config = dict(
    experts_per_token=2,
    d_expert=192,
    normalize_top_k=True,
    n_kv_head=1,
    norm_place='pre',
    qk_norm=False,
)
Below are experts of layer 2 (counted from 0) of a mixture-of-experts language model. Rows are named router (the router's row for the expert), gate (a neuron's input weights, with its number), up (a neuron's input weights, with its number) and show model dimensions 0-255. Each number is 128 + 24 x the weight over its row's rms, rounded and kept within 0 to 255. Numbers have three digits each.
After each expert's rows: a language model's description of what the expert responds to. This comes from a sample of Wikipedia text that the model never trained on.

# expert 7
router:133109083147109087124137112133125156098132134141090180113143133132165119090100070126138133113149130140122180145133169122110167180164094176126085089175148148116158121107166170150143079128119152086120160108162151144104121116107129099136070152146171173084113116112113120141117144126109087143176124180105147100129139132108121143108110144090123141129129091122109144138152123146160115152115094140154132126089126102119111119122170082162152121125136116134106141199110156104123180152135128127100111130136150106116140139115106143139160134145135107074141134104145149096113118117128127123164115128145163089135134125135151173118139111101147140083145126094123127146099105119152135101136108113107117099159141113102122117104126131130113096132125130173115136071154159126099120139127123
gate0:122132154142083125109151135109130121144113155094098163176169141142133141121098122145133119156165120140080154150113184144140135092172138169130148133151150139110132122160157131126174116147137133119138156142163131081094180143129146184140121106170140143142133154155094165125098159150097141084101150157124120123098175159131153157097163162071143123133093104153137136108163108136116090137098141123141120083137115149123080118153111127085175121164148107154155138159124132115127131142127130111175085123153134127132105148132139098119112123136095101126130095103116097111140141109112100144128154112099159111107088144149122122112105108150170072151120138129134117074128129115119101137171138098126146140116148110080110139166127163173153161158122157126135094119142135121125155144130119
up0:159166147108141162127106125149080142141139132140163092125105157130115131133135134100118127122106143132133117094132190100133084123092134156134113145129129118171134164133150151171095091136092126140195138107141181162117125127129152137120115133125165138158151105148115129110098135128156132149120138131152118121123139085121124138166070128100116158136129163117122113159108123141133144105120128119162145109167122149148159143143143134153114079112153106171112080086130099139158062103094154149099147108098109081121141092156150115150113122189131116104133094143121114124103128099165106139150162152124078148149111139139144101157098083129110099075133146110096156132115154165136135139092127154156108141114140103162136111161129137108145085141155149138178098131083137113114122111137100
gate1:161128143107133101097119139143106118110136143116135141102114142100114143142138173153110130144156177186145135090108129138113120088114100132110098157173101127119114123151155114130141138177134103144129124098127101141077154144155122102123111119105124112110128125097081122118183122126134137124075142123117126162148145158112148176108095114160134117088126121169136073123134100106137126101101111181126109124117159172175166100126143124123074131169069106060111166107117156119125156150124107099098145142155136129150172166129113136138188128103133109111162124140106166077124161120118137171151145145117107140120140114112140140107111128133145157124120135165108146110144138165135145124138159137169106088127165102098135135112145114118145162151134133127134168076144121148155118114096107
up1:088128142169113145119122083116117197107131133094088104125166148148130108120128087100131130129103112076096106141110118095139149153128128106106147141131167113130118127125100112107131099059116136073132130134125180147169122132153137165147120111121148108148139121129148146111113129086122130110162127164144112090087112134171112116116176164091095133160145112137087137103152119171122115155157158124141161117141113094102130178119156137150148162081137097184103092162138100162127104144127118133138126133116139132138130108106150141115085133127116135158081124137166093171117099177153133116097113094131136117109127130151117126124144161158131091169180133082129138148087109104151098124124085124115151142148122129170148114135111156160091095118127129138111146153141140116119144106130137
gate2:115109113093100146153107081113110138138141133112144129118139117137094142118140126134140116125157175122080126141156173154116110163123163098106144149136109134129167051144114152152123126161169071125105108119101159136127118125122092160107119120140090121112123134121156088131120069165196155157154114157116101089098114110113136147123110097127117122128142102156160133178137141170110081088135138185161112111116122123143132098179122110129099085091137126141148100150130165110118128098103137190109145117126105119124088159142112149137104145122094128125115132131129096094152137115095093157133111198094160132134116118096154126120118160145177114138125119129086154122127121139155117144118130164153106149109097104085148125131150150166116120118151124135126110137089124146121162128125130
up2:194121181128144144120151076101086116130142117137076151129112113120125151136130115084161116123070105115113098132117084133087130134139087133160138132121166123133148131116128112102139112110157160123110147085148147126107108103132109125143146130100103098142102098145148118102103122131082145176132144145139098116095128105159176083151122120106099101149135081089169128099154081125105133132141123148139128081101120102089104153132132117132131136134120133125108109105145145126126066136102160113118122119156082110132116138149109167122121134121118139128127157144125145165144122143114114143166130078110095126127131104162191158132147150115116130152127122115107116096110174151119137092114144129151131053113071111142144150105105136121153150121122203142109123110113134117110130111148078
gate3:126169100098114151114146127093127113116121134144109088108145098135190139124148098162116092126127143055139136112105134141179154118123127097121082127154161162152151128147120133132153106113124146126145105125144118128112135141114105133082118145137132121094144152115102178125156141144171109119142104114109091093105177147161136119142155148178098146103159130165113150114115138097057147148140117131093108140167094181103140093105091120082119148171142134169149102145147147144129140137124123115159135139136100117104173134110132149099127098180148112122119120146130151074143124150197103124140163156137123143155110132086157164148097125123127086173145151136140150162181148140135113140125112130124127127098146144135151119140158125130110126131150094118126141125096135126166093150095142
up3:163143149145124104116067150131103141153116101132119136079124155131087089113098153110109149088131137170141087157111128118124112133117160109161138094170094123102117160113141105059122111133155144127136144136096101137169128119103134081151114133145085152146136160141154091140119156135137179129107137125138079143113094143114148120123115148120141121168175129098116144117134123170168146094148139141139118083129118119145159173143090142157167107093152121082116152101066105105104131125136125123108161095138156179141118081158138140124082156117118107117128131119149116155152092130102161154111140096110157150186128156111123109126154117140128138121121152155109095145130133101153127170133131102090151102141093126134145157111132153119153111094148150126107175117092116101140129114135113
Name-internal syllables. Short syllables inside proper names after an initial B or M, such as Bilbao, Bilderberg, Nilsson, Mourning, often in tables and sports rosters.

# expert 38
router:111116162086108108167080120178158116111137162160128166162090146145164099111127105125118097139127113115146125173170142089137070120140104161129091109095095187104173083136113143152170098140138144161115100129099168145090153109078173092131128127136159116173142135125080172164100125164163160133094154108132123124140112109106139124123134125166172124120079118140121161117156165111139142130119134158142119158114165111125160116126134083136144143122119115121134129145165121165118137148165177142121110140113166135134128130132135128142124144118130138162126129102157134173150144116133154117111123138118128108143121119152103141088115111114110125142071116130127137143140136084113128115135100136189138137143140151136117124165137097167118085152112114113151182107135125121115105151150154
gate0:095136141128117131151105104128146122135091095091088137162145156129133132154145116092131134137114147091157094161104150123113121164154142142159145111138157136123136124124118103122139132129129114130154128099094102118165129171082083126148163158131141151125160156106107144121125103129207099164144111134164175103126112109116142125122147108167133069148136169174197144109130145162129106142127135136108141110156129079122179164158113155140111123100110165151149167141154120119103106122125131118099152112131149124158116094141124128122145132109147095098133096104140130139126162144187154111087128139126162086126178136143124119124107113145128141133121121160162086092114158133118165112145083124096125175124172101092128156111101122080138101148151160122102141095105147133102105155148115
up0:139108113130122131155134123149097141103102127112128181132113110122129113093090094115126124125078121161176124131139151164112123106171103140153134100140131160087181136110113131152112106105120104126160158113094156128161162128128103137159155159120105133102163158132146152121120118138138126116140071132098087122169112107114129115119155102111156152140125170125095121127146110109119112094119128128122107115092188123104134161148102125175129106130136147128144086088155125104101099121139116129101115116151120145138081163173146161130143134131139168079146127152138135146133085147145114105112156138139183094113140155119104106095158097145106106138055161113126129034135131119118165128132117143130126149126156116125154127099141090151127114126173119106131141095114176105167133090152145
gate1:163107131129164116144118102158125143187108101117128149129164131156152067098149129126094139152144144140112122128167149135131150104134183135140146139140123096106181128142142127148146118104108127078141161149117123113150147165102106124109122136153186157097147191121108125136163123144100117092150124109149107127122132120119124100122138095111159114108083147104110121143123142147170142088162122165117143141141105141110139134122123127083127147135106124098092144120132100148164157116150160141121071155101183160123114131124044088138115135135162119111175120096143126143144113124085114123167107111098142093129142107095121093121135122118116131098131139073123117106142169127119141102117178103161140120125119128156134131127154137127148119158181141155139104130130098149141140090188091
up1:149154117142123179103140115176145124119131150123079122146129168124149114122095146152131140115146103162130175145082148124090103142104123125124164143117088162180134133137116156111141143107149126124106151159164095116115132166106188146091094121163147118090125130163107156132098140121158093120160142109168107146146160118133127111113104105101171136122140160111143142151143127151122101129164120091106136153134115098108129174104165155116176150108119118101097109113166103086158156143112138132141101083096145098092142134165140107083149117128131117113120124121133098160152099088150142162136137111134138177146110081101124113129097115132140131114164082158141134124132138141101157155129105094118151111110114110119116123119186209103138120143120139148147131178121115120134147090138122
gate2:080167160134165100140136125132103154153155140108089109134141143139118120131080148142105112109096127117112129148131158086084133124079135134132145128172133129119110130158133126139112135107088132113158160113112163141149115138117104145136201133144108106155129130131139129117135130130140124169134130130094111149095124148126135121124100082147166193109136128133097106131119126113134112092156114150089125156100113125095143160143115107125137161137100117131150153159133150101127076122116160155175092124192126130176117118136131108123128107122143086121174140120095126175137128138127141163095116114144110118107127162132110117063173118079161114144089164069150121154117163123118154095096118076166128108134105143116172102149119157155131122125102110117145121136166112096174127165152152
up2:094122136158113110106125144166116179173134163134075137144135143118167147116089126128114109116116120131113129163080155139089153144077141157083130135140134138129145126156120133164155148153104160103116154096133145157150097129123092140127130155148131130115179123112161136147144129113172115121118128155107122135070135150129162141129088122139157122106160116088130152155152136119149147098151133142097124147142104128090172145121126142168155135162144133080142204136171122114155106109144110119138118139167142085159097092145113114152122090134134107129140121121111119146124100093124128115105145065146113106105090154123131141122154115112146148166114137056120131140140183114133102095054144114110126085114095115120133118128126140177138158118123157117130173167117119136136126141152138
gate3:100149146091104172163102183167098123157121115131110153111153125115130100089131118138119192196092158079155125072149156154123146105134135108160113093081116163113137112141119150117149118144142131126151136117115155155124077129111112173156123122137137126111154116137150138120163139101178134119141099135117105125113133133123140100096146129123101132140126146120181161147107113087107151120133146185103132147184134132088141070123078137108119144084135150147161131123129148133131160121102156152131109081156120140117157157148134105130121135113113120121110122153101151108123107138101082188126163084102136119120132117097120155159167085121140136082142162150103145133108133125138139131131167131143112111116119103106103157092109112142125175149103147141115105107110151122151108122155136
up3:129132114138122113150151125117087120155114154127112140068121118115194140098121168169111165121090158127136117129104148093134161118174063120109117121152096121149140137102118108080130152130175112118129110149105149140148115144112107143135127126125121137145088121163110155104199121087134110125114147156057085105132140131105138109088090160140099109147133093118130129091086117147138125164137131161131155146155118157099115149106138139111138154141139129183128162125106130135146129123149110134105142117125140133102132146175120102100113181130154120117153133167123185099121151114139088147136111104134152119141056160094087132120122106098136117141153129152106120114132139100154176145093130115118115119165127121138127123107140142097179144136168150146092103106122106128176144139098104
Capitalized name beginnings. Opening two-letter capital piece of names and rare words, like Mo, Su, Ra, Ho in Ahoy, Pawn, Triumph, Yushima.

# expert 51
router:104139113181079119133170145107092089128131093138113133065131093135157148146094161174173141091100120179155163127152170113150146142113111119150119153133122100122083161113103092132096116135122127113114079134099116118135131124108106117121117153096108134099136104139145138104158172146124078118159100133150121109120150120118150132150092150084098144122155135127119106170144138104146159140113146123113141118131110106129129162115129133160116116137098121172121111167129132139129124118134109119121144125099152078125132110111118098086171153088092138106150142192119133100111133178097150120143121091143125166165127093134113149133143153108114134135158128097084139162118117133141136115171173127113090134118159123127152168146167115119143131092175159154118089119084147129093161109130108
gate4:151095140157146136112136140148106124146128154140132119072088110158150146083101111123122097115141140170129084157157105128136123124122124097118162067140103119128126105166135124113108124153160120116130148126110117184125137131130151153131107126100111129144105154134130110150133062115105150113089128103095112115120157110147173136062121151132124105094173121118172111147168122117105141095111134080143119098109138094169134114108130123130140118095120173132165121110156152160157122183134139125088146084121139146174134120113118140104145156124092125110135085143087137133108143103128119137145130137125143112089192131125148112139095131098126136163119070097114124101098083145149128126130108160145139098149114131119095081104146087180105105162092130097108142145114160119120114104088106
up4:145162106089119131139161164143122119167134109142108110140121120108098119129155116140111129118157105118133134124140126109134172153102120106113107104158140125088123133140164150122095130109108140122129070127143153096109134121146097130109138147104117167097103109155130105099100093110141122111154161142087104101139132113131119123120133160137141168108133140097133170117156090071156098183073125077164136093128107110089153153121131132146138090177122154120119187126155130122124131138170157142125156147121159126156138150137128118108122085157137122117137105128161208140107133152141152122133146135127175154094135140143158084126139107102143096131119150147146105122139057114141124120154135126146174124095094118162077130128101113141147140122114147177100158104137140128081159092181138
gate5:103135110128144126098126124127134132210124165157112144119173137122134109123107132159168126176135132128145145136170151131151131103126124121119145128144118176100153098153145135148121108107103100158108140154128090158134123126065164097083140130090115164142133120160108112134138139129099143149114138156131157121155122145155118099133129113091161146128123142110143118170107079160148144128094114149120143136106180193090147137159120098127098145118106189111070132156094113167098105122131148140164108083122133113190099120114081108113132116131160119116194126147134157101132160121161173120136126092151109102117129140102147109161114143155121160137097100103159128147143118151150101114145102101146122124130110137142112100088131158145149125120122163119136125167106124107103143091157134
up5:119118125063113092105146103088136131110136140135149133159139129129122114119179149145141168114136123154111132131165126082156112129128149136118133167119119176107168140170153160115093117083118130153122148151167133107137147143110123134152107173111079118111124068153144147137095131161115137115116114136123142091138140143148132129079131111107178126149162146155099116103054097109115116096138133178109067127138161152153124133148130102121080146112086130117108123131119154140134130105149145118131115125159116145125054110124082118108125144130166116108162091119143157082143120152092134132125149157162109121116119101127170107148146117097129166183127130132113137134141075163120113126156157111156087121124125114149115113083115140153137144147174145116148094149124148108100133118113159
gate6:156151144161145149152140114162121139116104140149120117129090136140127110150110123127135135115155135100119126138104115135119110120151134095126130149108099090124122085140134118122105105105115128167106127164140147119116121122125127144107118121110086106109098112112134088133075154124121157118161093185071148102085138153104171136129152149111112120105151136138124108138147173117100133167140126146092149150139130134134095082155158157079184132141137129168150141122135116114141111080111133138150119159143129140162123141075155149095138058157105142129139165110149124089094131161131124104107117129191122198147135127144130099133114103150155125108150104159147157127148096133100109135148088119172096118153127124182188146135152085092096133156138091115139149128152125127137121114090184
up6:095075161131122092118173119157087156089127129100132138151125117124092137158097156122136174153115131138109136191109130115138125141098122152173105124138140093176098126147122124138083147070102133118117108144120160113126138125124135129151094114154121128113114120117113077112097101147080132133165143124146125178117138141119123114176125136136112118133137139164125147131096118152101151109130114120123118114152110114105115116112083096101128145140119108086114169101123165094170129112140129162113139111090146138171150119125098116135085157160118124186157125160149143128131060129142130126132157155136111119124125156122129138099108113124091115114153122133130145181118116130126114114100113153154140129124177052135150178133114121171115153092120160091170172118117133068154129150150127
gate7:118123102118105143079123135144118143133124166162103117083135156106139093151161081104121148146123165097123110161130116152137144142113135127102128129109117095146145125116126096118171113105130127107141120149086102124125120118099150094130126124118088164136132086096139101136181149083121089076137182112113104138133123176151116153150126146116139136152121143141152140169112137094120106126153148151083129111116150094153099121101185104127124139158133133135162115121098074129138121157147082138160103140114123140121086128123137123127144122168144119155171145106140094135188133116100116107121152108150146171125088181143143116079133127123141092145076151152090142071093119122119110151076086132104087134126128117083136129095123152154154103132083126144123127117130118168109115107106108
up7:146120156092149125110123125173182141108131099098137159106110119132136135108151139117110131121137136146115178156156120117138180135120117132136166088110122124131113158144106133146114117095177077103101136133125119143098154139123170132136141103105129153152127111150130109157092114119113132121141109108119172101149088104129139084146139164096117114140129119131140106152159130153093142092094129134091079142108137133121046113079139193117141135117122089100110097124125115133090142141107122098156097166130147116131121145096162122130112112128144111115137188136150114116148144121127111081121097122147160139130176114146155174087132182157160130125129150160141119123066169107139114108109143144142105148174118164129127148074093139131101163107127119157134095150096130152120096104124161
Born and biographical dates. The word born in name parentheses and -born compounds, following, same, due, death, and digits of birth years.

# expert 12
router:094134157105127145106111120124123116119128128162129113103130106085121145124136094125124101177121157146130156071099150172131097136086117156142107135133171114120121094150141143150139115142147096090091127155198117110154135143108105151158159146115086120132099135105127078115113153106109152124120169088138128120120094174125092136119141099111124150155170109115147149166125132134105082094173185148155141119156147086174101138142164154123103093111128128144122122111125114132128153131117090127098095113111111143160132149160152123130098126128110110131095113118126140151121111092098150083092165129121110143130162120105142117124126163134099178154089127146083166155123164094126144125121119136126165129112158136168156176129159138118141126160126111124156110120159174159089080130120107
gate1:144081144127135141133127111119127136137146145142164111084127157143153124111132126072131125135135089142122122121155121102128140106126097152142104117103132111158147137136148103107080130153123130134109130160085147182085117133131126135131170101169086140172116145136156118095123136114115135160094104118122126059112125161097131120136158082129145161098140139120104151119125137113125084085115076129140119113118107104129109124115140158130158131073110111118111141178096147171130091135126150157168120121102137165131116103136167133122158086060101090109141154104154102175122150106138131136119168172180125103103157171107160174106113157128133065125111111136112107166134124153139107109127156118113144131119163154147162125152135095124142127131105087137119120173096106161137147121132109
up1:091090077123205166145145135129118147126145107108143131133123116128144151164102130081148099084139139126163115141139096114115181138139153124142114122116092128132136105128151131129140176119093134140110117122109110146127128112133163132099105120161105120113149159091128108146120125129114161138151175148166085161122124124104156106121169125118133153152136104096126168115136163118128122132146142128109175129133088126146048129141133143087167132170105086165138150125128139137136185116140140143173103109091139120108121070096100146116182145106156115106160128154109141094135133150113116102102163107117080132111171125127114144133086121134096108154108129112077116136125118143122144125133130114107121121091169109177191121188121159141122152134135109129127112100127101103126119142108131
gate2:141148125150093100102167141164107140150120137075129112165142130135119124159097105148087092124099087145137139079155110114143131127115152135083129119160106083128123153122152114140089169146102120094100107113146168143111139145160119132119119162156169156126171131114119160131141125119118093111139127145133105125130146165070119155126124121186170122107095109113149160162162154089141050153152132116118128136104183114154090135097146141117101116144124133134131095130112156134154130128153164143128151149132121085120097088094156142133089085132125107125141109132093092138142143130124123120100132132124112133118141171139136117148127124091123132100166110077114151096116116176105131175160176162095105135121164142114149106151121162154123106148130132152151142150129168141171103141115104
up2:125129129128129124118147145165116153146107128076112110160134151114119104151104126127118091106104102134167159115163094123111116103122178122073108138180107060117133133124151128140126147167133080122105087150121155145108136141129118184094139157159147164148165129109130170122136136117117082097115120133131104163122163141086126156123113154141163132132125107096149135115149125093151088140129107144094134103102189068143109116103145181114109104137138156132140133152129124103145147123124168113119100137088127104116111094066133141136109112134144098124142103134107116116136162103124116121114137144116119101105126170148151134109113105110109123112168148069118160080116116175122146158144158137083095142114121158121118134159149180124116088139118109164148155135121151183148101138139118
gate3:091131153136110132141108156120112083147144115123124142136106136117150121094174169134124124136097127139151133146145132064144147140136120172056158089108152157108129132170084130104114096119125141143154122118158157132116140074102118093100145121117106131141087148128160153154147102097139114104115130156126127153144139148157071136098101117114144154119104173138121130149116121106111105108127117092114126132130136126174120132143143136146083088144096131128153134140055133144114132149146112102113119146129164122115106174111130121132196141085160099150129121192157131157125125149108140107060123160121119124142158102112132156098154175172117150103107110126149080130122153122116115136179174154117143126139140105126102149091140164120111121103138157142113165100158109151101124110119143
up3:089132118140141139125136110128119088142133085107169112136118134127130141099105195113150105153123110120160142106150072129138121118095124136127099148123140160167124129134118137130140105161161131172137149177098089112113127096126100105110144102129121172136161106091121123106087137105124120155133138162101142089147099154087107124146137123116156116101100118118091129137140104137105167140108101150147145143138176103105074083121123083114150123087161099111096120124125093139154155133186154188162140082086114162106158170128143084121077101143158137144130126149087172145154128136106083117132138130135126137138113127151087082127134122118146148114161143140117168127061161125095093104130136109102137130119152128140118152088104116124113139145117121142158143104103139137133097139148127
gate4:093107125091145153151140122103116056157130155107100137109139172142141143106136129160172162128127134123155127123140140096170127135159093156166109133136117108139126117147111120174121103123131096111130103102101130091080149107102118102115152155153118128124136137145112125118159130157118110112127138129104115145116106140166167172158111081140139143122116179131175162097111145117152133099119097113073134063123149087124130116143118135144156105102116114169141120096092106114151135167124111135084146163111141104141131135115100151140145117127135114132156098107137112105168086180123086082123118156131116116144106149110162118168101106149107159100097139146123094158098130126166167120132138115121123073153156144129127168089165142145106118113170139131109110173164099142089114118112096
up4:107160143143098128166104168109149116146127135141125098113153152137111107100124116154110155136139143122161094144133125123117151132074153171144123099130121099136172113152128149118111131122155139137132131103126110118076153055109112111129125102118123139132120141121117109142101153103108129098143127119129072110137111117171153154127103077096162103119137155162126175102081137150129130111122089122124097142155114136121106100165130139174146145100093103181125132061136146096137124138123110110127158173126071146128106139122099145150126153126124163101153146115117126136130121131124109149128106147126146160113154164099113154143148128153115130130114177143064179136123101133137122124186151153100168127089157165133126160061164127139082147154148152142154108109153099139096167144136126
Plural and word endings. Word-final suffix pieces, mostly plural s, also es, ies, ers, y, as in missions, band's, houses, very, Yds.

# expert 19
router:142119139103096147173073126088140149133115161153190104149102138148165128130165145101090102145150126165119125157166126121102085098158126060135154097134094147158142109144124117172096123132089121175160117130104160158120170128110168096162115109121128137153137129115116121139108127155156165163125118122099103068138121120135149118112121159129108111111077099173098154113134138121137095132134107153097115145088143092085135092132110112133138132158156097149174121158142150133127096146147127096112131155127155152135089121156123131137142096119131139171096114152155119141158135137134114157110115119117114131137121150148116112155119128148079154115119145123135135127139141103123103143122076166116128143182102102114095098143122109125165125116062134096116128117151113133097126173095138
gate0:126095131073118095132145130201126099125100100112128132151153128135114122129175142119127074142152105170107077123162117137086104153122143132135097152162111114167154134094097128144111119138097130129109138102133119134121168143113132142099160139157155105154098121165121117125086171125149187090168140151122112108131128139134144148085128125102086143132172116137128134151096134165147147101157125133150150159131105122111111163092128142117091155143145063134132165116106120165144126128101137101107132113133111139124140104114139090127150132130095125101135097116108073146135135155116101133129127113102131107137099125107134143161124106094085188071163120129160108098186148164113134099117124129099123147080082145139157143127144161124167111108118155089138136114121113102137124149124088
up0:141129137121105136115113140122155130117166181096145129155109116108153159144141141139123118115154161117134136087133118151132118144189153150121152135144148089104152154098136072140150118104161108158127116129159104126124102124160150145129133136138122159174146098093118139105145122139126077097151150149176118135151141111134103102132109140176183122139091130118143120120137182092131139145120172154141145144107125107143101167138101094175096123181145146143060106113123111091127139136144106139142162153117109120112159117156151120150142129155136096142117198115092144186142130137120120089120164136112129148160085128130116118125124119117123145143164084084137114168091130125116126172123142170148121124148124147170099156161188131139142145111158079149132105152119126127101113144100103
gate1:104121192114117126134131121159152169100131117145145137080102103119123142145117116112156117137146107118126137139149140135153152149151130127157140127154175134119166071138103116138137105116084186148136146120090183135173127123174094121125096166103096121110136110136148160107118129141162121140091114124166158118126140119163105105128141143134145143126133091136124132118131075147105085134124127092184131125126185118094136093184145125114121145116106118149093092091124105162151096117097132147118159105153128112116116116112125138133101128195105123098145146125144121127114119159128081165144092111145120118111127147075147152126117096171122165152126145155146175102108140174124153127164146149106067180124124151104154158121088127141149138154125143117135117108157144158105129133159142
up1:111133117141146088116058111133106131129093122135073123113123119168142128128099140169117114169139164110066078151066097087089157135123183136126130129106136144103143111094109149108149165105125106148131101145158131088130120074102139138121138139117131106102125116109124122100172147144118105139139081118138119087127165137143160146154130110113132111122131128171101127155089095162121116108116135105131117131106069140151132089126123156123136096175144163112174111135146098165162137117127136153141115157089123108165156185135103122127156163149115132113121092125130103126113105128125126110116132118089096152104130124120089157123157142106138103130114113120088105113112141091129153107178159114130162104159156135111079139138141150159124161165150132153149147107164140157159134123131110
gate2:141102137184163151121094111156165110133100144129172147151128151148141133138120106132110132114141098144130155133141155153171158099091115108107106115133149080129121145177168099141124133126127130129130140143109148123115162108122128114161129140143151121102140175138131099151120140129133146112117128121119107068142152105165134153080102146148165092112110125172132143135145149176154113148132142158137133140135096142101097114088099111132122134102123117162126100122132124126139098124154129119148135137106098113118130113162141147163095137131136151152109138143112164116107110117159150118140096201137176071099097102148144080142127123045131133169140124153134150150149138091072150118150105126116160085131109136163135136095073163083132141125079118139145149074121154127157123149147159
up2:136123117097130085117130122165071125093114099112126106107167088115152135156105137115150143133089121098133143113115113118138093126109112141150129158148128126124100116120114099123164125147120133132132129113156105125129158136140098151154151100100123145103129132129124150062102149097113124154155159159124151145160100159118137155161166110150102123123131152083133139143131063083121095134131166068167146103132155119144135114137110147125141163129124140150132145134124080118101176140093129139133126137138143114130118162089113125126078122106122073123180159079137107132113175085134110141117185106120110139133107129119118138180178102151145106091115162102113083117109139117134125165202117154102125171130136132111130092153132125075139134139142170126140139117122091123107180125131122
gate3:151147134102156127129156097130110164158092098159127106123152113139166136138171106118135163117141160104081131153177149128099120131137142132073131136109164146156092132151152166117113122177133108103125124120154109126140119143107139085154142189104132163140152132176110105145145120138118145125157171160104125084102132100150141129161103087130118119154146151104169170103100075136125135143125126124150157163156145157092107120122123150090141085106124136095145108113140115111148148175144076135107138116123103099115118150149123103165143131140126101170157165136119119098068135119157113088127131138119111128133142111103126135119167136172128103118123102132151146089144156125108156119104159116137144140128104109141147106119098104143157127155115167183183119113127192138126120080118140
up3:113106147102122100108116082129147117135132123110100193131114146114121119148107109127177134170130087118108120144138114140125092124133113148128122159132183110085117144120145104114141109095156118190125148107129133096102122132058119150128103089132150130130118106158121104136122111142197082143128115158121140150094120200084194135115131090186170113111127105129134094137176142150118132121143119070138139120126099117136101087108140141171115182115152150097101142095132115156094147077129095115135101122143121120161132113124126115121134197127157157137126124136155119148158134124090097117111114107145127161101105135105146129127146104099127159121163168151123153136120134132104124136141109147142117142141129173179140121150128120123144110119104172113103122146138117131147124167146149
Word stems and prefixes. Stems and prefix pieces early in a word, such as com in incompatibility, war, air, anti, pot in pottery, usually followed by suffixes.

# expert 24
router:147158148116149095135099159130125116133120129123156070131102160135115151134142117133112075092154102096156099154130165122189072110145168091103091096133156140085115149095117113138093094162132122116148114108119177133117150137128089068117134119122106155132108136113101177133116138157120119136117120144168135139188158154112149140141130139132137145130141130109125127181120127093161177118118129104132137158125134170107157053135111088161121135122130118075142116136130102130094085102098150122156143130097142144135114150161140127148111154157127137112120129127109124115136139174118174159105134135114128130162135131115132184141134106136092089109091139128130128093159153132118100178119142141140141168143119130148140083160134085135131123115105121102159145110139161070107144141127114
gate0:120163085131110122094153162150150138115116133113141128152125113110096097135144120100177137141110144173141131099153110148101101083123095111093127144142056127175118100140134180090087140173122121095139123151085100129122115107118124114134134144138115126177120155107119144143186157113142124136135112112115135116121123098137150146145121164134129123130134147083091153120154109126122105151106104138095105160146110094163151094140132123162187125104107094110169120132141169132157126101149119153177092125150136141134099150138116128115150136161178134160136157115118111145095079103117119095100129129126123188155128118136135119112108120182132126113162136096139149092108125118099077166163093122132147114113120144096120146136167140141102129079096141150120132139153144100158097139174159
up0:126112131118123179134114138166134140135107139146164086158143123129120176126143100164111147139129157139131132147084127115163132131148155151116137123098141085119152100140105108183135139082148133169106122118163154114120107149167130155116153121100097119108109113143142109098078104064108091090078105141109108153154114134086155143129113113114119147108133145114146107106129168103129137137141100082152151130131123107081156161112149092127134114162133168110104135137120100124137156145088154098104146172128098095115092171114122125120121154117123133112115109134136116108146108138150156146115146154088131125088118133119162142124124150110096110107117136113148134168145143101149149106113170101148120154142131120124128102119173130120105128204126081056104149115087055158131124120123110
gate1:099115146142187078118121142116066136155110067125169146082125125164146140138149078124129124151138141101113128132117144124155141131128151122130116120129082128088162144096182111144140119143093116130088122112131130099136127154112124152108145123145125151133115147109117117123071162140167137173131114154145157113123113146142140144116120155182093111091090142170116116110120179146113114132112115126146086115132148152123112090109096123145118105096138156155151138134118086161118145148056147102112135174143119131123089133120148105127118099156122141127079140067106164116110116112105115146177121136095130127188105144133176123122142126132118086105149137127136163145171175096125111122144140094112120158102126140138120116167104140120168156129178146151153136145153090123119132138118121
up1:144144122110112116144095129151177144119112137121069125135133152120161125113141196126147145109118116126115151142181147131076122113121133185147121140086154153140106113160126165141101100109126164127141171112128092138106138123144130133134119148113143107149140132111163141174169124136133090123104137112099122122128121136109128136124144116085128170144160133122139153136137132113128131151097153114137132166081117127112103111134141188094120088120089143101126124131164147047145162100171128164131147124089136103160116137143127146122115119126122215103144144134129130092107120081095105074114136134117167164098123139123099132089118127110101138110094091139152082127123124180101154123114149177091161111157114162140123148123140138147106146133087122112114114130116107154116168126119163
gate2:124134119171123125149133124141174116127119110177113142065134159167155109166099128151086132143093140185102108155109111110153097124137147105101139166094127130127118120108118089103106163122135145106121130146150125143112133140126131137143159108131123134133139132128146139152114136105189184097168121157114184119087142095126136130126151136146119159120082130113143132198182168162142176143108159101200148113133115123168166158139144130135151120138173130085122145104091118131126123104169147158110148132143128109124096124181132120112121122095136108125112127106096128098165121119136147142118108144132141158080143138134141109154107135111149055147133105116140115101117178105138166173131126141148131136127102121165141099103081115124092147129129126098122137084139132137134123134128149
up2:108126133130126109169117126095136110096157089105128133095096136135105133085120081075085151130096137130124131156076142162150110117140135145116168145096123173096128104114136116129151142134116113090150136089118147121118123128144118168187149108120129104148206136125145122134106129120161130131137115128101181113101121050133142123125126099120114141124160144092128083128138141126152148145114145118134131133148114133158086151118101147141151141164152100104158127129109106133135116090155151151101139127139176124130092105114113115082126152110135121099135112115128153167154129137119164134109113108103121127149139135142116084091126082170113106130082124124092158147080139095150135151151095131129111102125095100121132124070132131093097095121145140126105162088178075097096171115138143
gate3:095155111106164127156140167149119121154147080065143092126106151122104123073136163137102115156143116122169173127120113105151138112112140102126108146057126154099138134132121124134125130130119111138112178116114096155108099128103100182142108126121113124099132129137091168117103123126077136100127140120101083155130151094129109130131149130125128113168088126178208101091123123101154115123136106093133149150107143131115131102139148143128154099121113124178115161128099111138107097111135121170174118144066118115120117158154094162131104129189145092104095138118123108107092128164145171131125108122116143137125150135135125174120102090110111188141128131139152119119146126120085132111130147131122131129127137170127159143104144123123124131170127136101092172131115158107080129112114111
up3:131114104112086123109152151097115153107138147176112161126103059165145137128040121127138157122168152116100106129143154131122130121158111082102139099172105079129087134093169124131179110118120156141116114154140191118131111143128167101148106129100099121137105149132140134135096110152189109122115113108127150095138164132111160134132165126149139119092134099128132139119108118152153124138179141112148106111139111170149132123070136105097118142142156143098140095125134126162098148153132123113111153120141130134149106094154147111132145155094131129162152154094139152126147091104139046111099127122136145133136123117138093133132131169098138129158171103145168160107104165113147107133100067092128103175132124134117137136098133114141135133150137123124122113113151131127150121134112160
Latinate word beginnings. Early pieces of Latinate words and names after a prefix, like con, Pro, Tri, ul: Coulomb, Coulibaly, react, perceived.